Below are experts of layer 5 (counted from 0) of a mixture-of-experts language model. Rows are named router (the router's row for the expert), gate (a neuron's input weights, with its number), up (a neuron's input weights, with its number), down (a neuron's output weights, with its number) and show model dimensions 0-255. Each number is 500 + 50 x the weight over its row's rms, rounded and kept within 0 to 999. Numbers have three digits each.
After each expert's rows: a language model's description of what the expert responds to. This comes from a sample of Wikipedia text that the model never trained on.

# expert 11
router:508502467517523465461508460505561486515532429449518520529552534428485487490566517525458519509473502464519507501471502372514422493430489596460457490511597605462428474511418508572525466508499396504455538496570509465583447569561457443373520510439562617529448520483518474501499429517490489510544542521530454523512456537456550462501490490492431564460441426592555473509505484465397476504538456565445524455502511391485468491432460541548457459488551566514484430550460405552481496454526532543425530454370551504460474447440488411519486531598532479475550448465527541434355360483513446484520513482648489504476583434531481576568497498539478544548469558462466478579520557567501497520496392467418493448503564521545497530594586441450480489614501553547581565555468528460529530503474411
gate1:481480551525522511488428561534494490502491481566485555526488536497533459525479453545551538396459518517434492487475476564468544509350487512461440501493467604472467472566472363440551484445571531483519542487391449557524540490485598524490573504464545532423426363599542478444536498525510459536474532473549484429639460521526412553531529534497497479431507526503520571494455519404435463539596449503510519591553512508468537474490508498505600557504502443349543483446533562477493518521598470457479466536510508564541473565450502498471529453599468550461463556450492544479508475455456542505439586455462491443484501373545511545450471464433524486483478478427469479499576531461420491498471527571518521562459491547519595529463446554498389540440454611470550561650485598478456556516564493
up1:495459559614579517519470567521572411485414503477435443491545559445461502470580455525631446394441415550485427583528469550448530478528471562524532567418458529574442523489458413623446488562477543521566525543440450453537617508497506535486508546505571488479577484428541505491429566484569515522522544514500514551495458444481473615541533454466511520503507477441548501469494410527431573479577537501519493447395444501569500422463487446547543464494481510437459476429458569511528511514464470514506490467502522583580473626401488463476546456575594519502478502527508499526501368485490593477589467476440506434544505441550498484498512453471445522414460451479509548432533447526458542442473421494399515494578501597531590462464532513473490526598466417512574516450493517510511506574526551
down1:562505505484449502531553488542479466556430553447459452599503514403550423446425420455470472496490513539435395620478530481462567527541519467519442472493539600470519471459529531559549477513575550413493414460416504533430551426517539488526471460448387508492598460400592437480535462558523505494543429545532506457491480505413532525484597426477548576402556485493514508593472398466565547485557504526530538535479567446487428466567489485511492456520540479475407436567523474510498405526480543403486464453512476519483498456446429448649513455539495474562514532521447389521503507440487587504523454508444567423548506586504564459456527550590521512420512523474486527443512476474458543502534510453557494550442505554413507512477505512471507413600515472521641425480508474581491579479457502
What it handles: Countries, nationalities, dashes

# expert 16
router:429502478521505431514519496515461571469530578485520455569547499463385470428503547510455475534492511535470422581482541417567394541536485567431450401455618540436463573508397540500475465514532470530437553473580482519515463508510445449425516503399488543491443525524492427489483439509459531547503492609539487551481488469427539512486520415522428576418449402572484502574471480449468490517514470501517470541517526505443460451378502566521448512514562542543545492527457434493495582505550573596428551496417514498464497551447443458457488492544474502547459488439567447440340474525512457507537523491596477523503580501556527486516503494563545506514437544499472564554520489569510456511560419516463538484521527517508497468523614407365413471579534461540559555497438438399574582568582464
gate2:527425498570512503539550500555509521490508475502554533486529465520445413382513491527498566531546505434463408609476637458527524558471436490424541408551548553488585619525604473367550509500542513535500513465501509485510504522526440485452448499526593414445575523455501467537413436479432539433508485571498508530571583457475510455486483435518490539479495519560430459564568506503585541473550494468486473451489578522435505528398510414481489483478491472504487433493576469501464494593470540599388545505490551461509514492458357558541481505618561485504486524565605484492474489549530438456597493500540466541519569544507435483595501518525494479476499497568687517549467481553529439512476383519427532526566464549461511455470526450496524470469494405549530532537470495504584558501494471
up2:495470524509427538465515488526505443519509448516469502386503539538423478551498472490474644487477393448539518662536520512442477390425639412475603561590510508413639549532480427480540432546551494538506469500524515490496474538477575442518554491528523548562452493593530480426418461525415505535531522460500536474512455430496519524485437527502460484504540453591563506525543477484454509398444424561460502567509507389490485573453452505444508520556453536428553481520497449473490521485485452517555558500533567586486480447469466477542542646548531511458543515482477436508501431475478566525442473428470514539506470463575542534497452457506459544512520458527465505563464477547454543501467507455409466490414496438479499587419474505557457677461483540447488492601473587455422477467508482
down2:414549458437533551512510522548469519556505506506475496542508485547474551493579468497408514456505489466438534520448483590484521414556475503506497529437473414533535431451516440493566439617497410493537453542503562462510535512489478484502453509511491513457503482439522568468473569452534450489438574436424458459464445516491532459551462544523532420522547582355496553496396542567520479487524476387524522477520531512474578491526406475455484418520520444423559501525425514481459427486462502376493450409452533479508431459372487409458478480503521486570596437592437516417465499484475488512510416510562452499490451446570499523386476517441557603598565433405462412482422550476464571530578517607540493568457527498508424468514500471524487524436476536425563486551483510529516619468438581
What it handles: Dates, months and years

# expert 7
router:485484525504461439505465459548459471485522466412514473521495533524496506496440476453548501447446483494480469588518558530618431507515450554479545496425487633453501443536459583503497535533536437494505514490589510444513451547500470501440598518468469597508596524516485451457411546519498549577580503556512332490459487423440529541514600469501337561418500486522532462493440472438439461457469470394509496510522456429488444508463506484530464475433531510516460502482544548557455569408532626466457449516454532465469516543520441457418507440532381551507525472501630458473481463501492460418505530513479435498489540490472445484347527531563464503531522423437523534546470596490460406592482487533505472413508540458483411520576529460431469489526531531573560572543424436483603479527525486
gate0:516514462506543370527482442502418500513565440513463543483502504496458543402469397433482499489423504510455475469473468460562484519586514568481447475455498464468403598504453438436556533542575462487434519474509432370518480446550470518405553403447416529481424475463432517454537538598518496455504513440526599493617520464530575552515486494518395544534503415489459441609480491527442482516490528393473518503412523437528564541497526459533446512476467498438424563572393472555406530530486474470459539483514543519419598471513538463484558485489505544478626476472451486518451530520519573468514487524449500593556540441542599554387557464482418520457507397473494483567543611544385503555509520504540456421562453486504483504502494525491450502481496548462481501455504440494527588415502461
up0:523516548489474484538560479479422455496521438448471466428580420476497471412556464464533530481515439483481523539457507537530506554537587573500383453420466455489512489529523474455531473517480517488372500533439514368613464406572453605455543434473470466547419374412502535440539620603515503392514557415509568446461508436510512463523564498496539532490514540488582413580513507558483511465421527497615464481492515530499523489461502552462507496563477559458496623504419550552470484540494534504489530501470480552454505487448585478492439367491452485484562428520511502483509557403482543530549516475383489499452511541448544488538559503468462487482492516558471522532495599586506359550513537514613447518499524538527547512522498461434492444499521498399501452417491449562464583437526511
down0:577455527556422547488465586536482492515534458514490463472481439562558467561500548546513575479470539586578535477460618513477523456502575465518523454469525495492616517578557492400540508538548554548451522445536521602538582486520537532443489573507450453452518435396473400520458529474539523488452550513496504509512490442470527497541604477458558505449569522552466398571530529531517541400505552469532463542536576478481401497521625466442494496531403469561518481506470400551432497475409476525415440389562576526470579505474511487492496400547494478483434478527484531431500493498556531610460440565488416558561541530382546474470481544390461510499503479568492437496545625463445473481455517533576556489514500458487584488448409504536530448509473459502531408535453549461577403470506502
What it handles: Coordinating conjunctions

# expert 0
router:453504448509555484555484465555445527494587516491478488551550538534459463381435473511447457479424546515503484533541538450510443486525473492453440498469546570423444536635443649516501471580491462525476590426509455513479517501553463428451523535450452547512529510525451454449465476497537476494572505622448412476413460469418523495440561419525442540446491435491576478450369492464508516432512420507539508479634525439560442449449453541576522488504511559599467533535546471529474595498544521565422555462439546457429414531481498467560538522587425467526427432429562420492454424483521409476512531501518519452515521491534410483575465511582575456480489547476466548537486535483441469491538447524517513529487485476515383464546510479453437499574538468596526591542419412420511526565519484
gate2:530560507496492489614449473514568569550456531532390598498505478472532493482530483463583512517492461571409482471512575540451465523575495500381539531472503516513359368519498468548481400544445446527571470523518472543536391480478480504454479486542526513436548494428535441440483548554409464455439435480517496574470458494504414562521549534495546506497595509461399564545443459467488485450472568567509502440519528510533476471493465397454474383508415500552552526583571462513512563453541441507513414534492441500550507440394460323469371549473571486469427406471530503449500488429498458519544500506491497501557532513487497493538516458517540473523379459495432416481540614568443457566501507563539506471499519453475428461534506450532530540476549486536509488457443565468475461520485397
up2:509562441486597531466555521499408567494549533523539556450503549442444418459484497520559530573496469570481561601564472506495461446522506427496491516501462469483363407498539555544391547500524536454498546488491487491403581433546519520457513524468512612468430536538472469412537514548532475492487539521593486520543543492470438584488487436503541531485524553621626413400472548496550493463565451512653468436468508492632372504469513515561509471515504481544543581526538509551554453477519576468482522469497517413461493520530456514524506534584472520592476498518541494541579476584553476460552506510550472561499461377445531507404475420521492429433443502488457494456527534444448457509442442441550589499507517576500504517425508531509510484548505406508494405502445537507501508605592440
down2:489518513498468478559465506414535479521500527602379544514497528553506461473409500543444561540466452506560422496469558484588473470548515510471571496472499540579489597592477496519537569389491612405559505464483554540492490458565493445426503448480457498501336546503455502430540573479468539502489510536536447514616449557503454569494431619560502449514473429554561464578529416388545538530451531531569519584496549464498543578485492514524466486475418484519501449538455518491584537511571377540544585507479455589521442533506474493417392501538473538456473466462493538473426476631515506560536559489535481560527442542431508421479487521498476434477510541482457509469480479484503561504545507437493415484514430494501445483366444488560505529596499450449518477516484502401501477564549399
What it handles: Narrative sequence adverbs

# expert 4
router:426534539557536486567501471534609503547608507429479386568537551412533513452563458434467421446421554476431486526442492532500513463541451605502561403587482476492510582570473532552462428452542496511520549471534479420582527494510517456427565511467528561544509551523427444442510474486415514505561561622498451492444417452450511532442486455555496517475524479530560558539502446473507483545484474536479570441438484452451473527446396549496494479475555504596535484505524554465489548470609522575469549436450560480455507504447408527473534409530507482585444520471508449451405440565492499501564528392505490440467517416431435560501501476566565478471604485513511549586478576459471487500515503607471427438531487465534421502631542535431511463506523503575558478576489450450529533556453439
gate0:510467581521458533504540494521501489480490521620478367483518541521462531520551491631548524509506509466483498477537493572494480581522498542423483445359499524419463571500497490526538567460446460534470511545485465520442469619488531452453423564495394529428605498502490504476507521534591576526572475527481463493500665583472565520470510501405487461491541464464505422519436420444514558451522482455584456604426563560515504428564483376534560510535511444443492536467556494431518495622461548489492408459503554621529512534536510517488507550510474520524509468573367589503461505513518534483445527441581507432502472395538539468593469481514473482514426503482483510502516528528413516566458497446526517498366599441483483530421520459454497474495465460474427523584467489511541457478443470
up0:486550552541403485513489529529508514526536428506422360458587529505465501476423460586488499476541480504481575479395466431528469512525528536489473502527484474376540547472562534593490498439489510477484519474504495533493476557508477513605539548501514508571479450554506500609425543477469537581487541513535392488605550536477593512491446600481474459610513447578474449562499566513458504459525542465618518562517466499431429588435443459471477603464516444457545552516538546523587534616523550506539500456473463493541536488492456513427518450476474530514509534471398476492431555535505514478530490553412391452489446526558438512450512483513395564424461577511426618492440506503543495523359490505508525542484521479425456417454457537514546513542508503480468505467556410614553434431515412
down0:452511476551476463409500544413557423526521524537486405384506491603442430505532449370445559585492479545535378534547556458478540517461507427456542477558514563393429633570447449406481552514489530462513451449491515439539490466496436486513504487522459480482507510516421509541487467534539416649512437529528461540411504508511478501590480514491424520409469571460558561517526523550529480578546494502453466495499543576493579492535501516442586550525496465523499539515440477470600456453437500486525438628536428451502448489559450505405481472521480476528578496526571500465504536445548479422492534429581504590410487475446511489519603461526495485606513547485478503552489508514519551537489457393490488528530439465345455547467405550470466520498528488523564514456524517578480528510423520
What it handles: Word endings and place nouns

# expert 13
router:494580425509546523479446413573441585480509494557444421506548498471484448500548488544458531511486546585425547617548525485513397483442453474395457474486508549500557474519486522617575360474510478529518570515458458510527528538601472530409477528548455520491495582544425438522465567506420486524494562590449519532534453483418472499409533441494482526511516481583543487422448467500448442536483482504523521507545434470524460464452452535618485465542548500474466486552551551539497532422623554444417516531454605556539425491410470544426382489535470463510483480403547516468447467488530466517525527505558462418418526436488464498544477569542554513505542540522539467561502551452456507509609490501458405472467511527539407432543545512488478506560562532572513574597472455385533495528555412
gate2:408538514567535379491478462488471530478466494485509546549504484521488496432530557465442610540517524522510492363504440480491420558548507529550530447454504521452448555501399553443506460585479501508520485551489459619427452482491477518520564532519558481511632598399423467420525499449561462448525479467494538651490466522518493507507425471492442536519409452494507602501436441496434487489506459484471524436614558499506449474436485512510488446567442580561500502525501545412373527514493459510547458514454393476574489586563486478464418486524492451469577501469495402481524496398444446543558577458511476504580592470546523470440524534557668523476475410511459497473499481420469541482469552538499499524546392444528511481438474553392518424490460474510489558484511464482550501488519546
up2:564492475534466517426438471433550590570451511465504451570441394475451549479444449436524476517527534502440433466518464541587466508359429590504449498462543542542521453552521542471490577502481431493494496529573461575471527541492578535493538426450483524505444482528571536454580571561578529497527522455485493494478474479536484478386476544583479505541509461449560404551505529530592417481476452491518455506627485539473477423589499401453434586511514565501510470424522470437516421440501552506508499400544460494425522460558520505513512528493418477468549411504482620473492552439488560462415439472551400572446344560541446468550517516451489575486523545587501476491518492532504518556527460471394468505512525434495508465514462475549498494439470592475467465634497411592493506495505551
down2:526517427466465413530433512481456424468481391527512474465647491502587497480543462462464487515374478502555492502591543477554504413514564492400516400475532574525583464534481555451490477410479530497441510446583478529521491442436549516566589450582418463589448534500573509454546536488553519514435487486429535474413477594542511461403549516602476499454456554551463523461478518532543488436478517424517478479525431390454417519569465384453479499438558539526515582505490390503480505445458533558450578444481465553447485508599506474498483530521474429573486541479470482467569489519533478408475546528459512420491377523513569503516490563529481499517573553481412607476522498380503536457559548485507554551522494544426483487503464571543428423471524470489468482545501573566557545471502508
What it handles: Copula and auxiliary verbs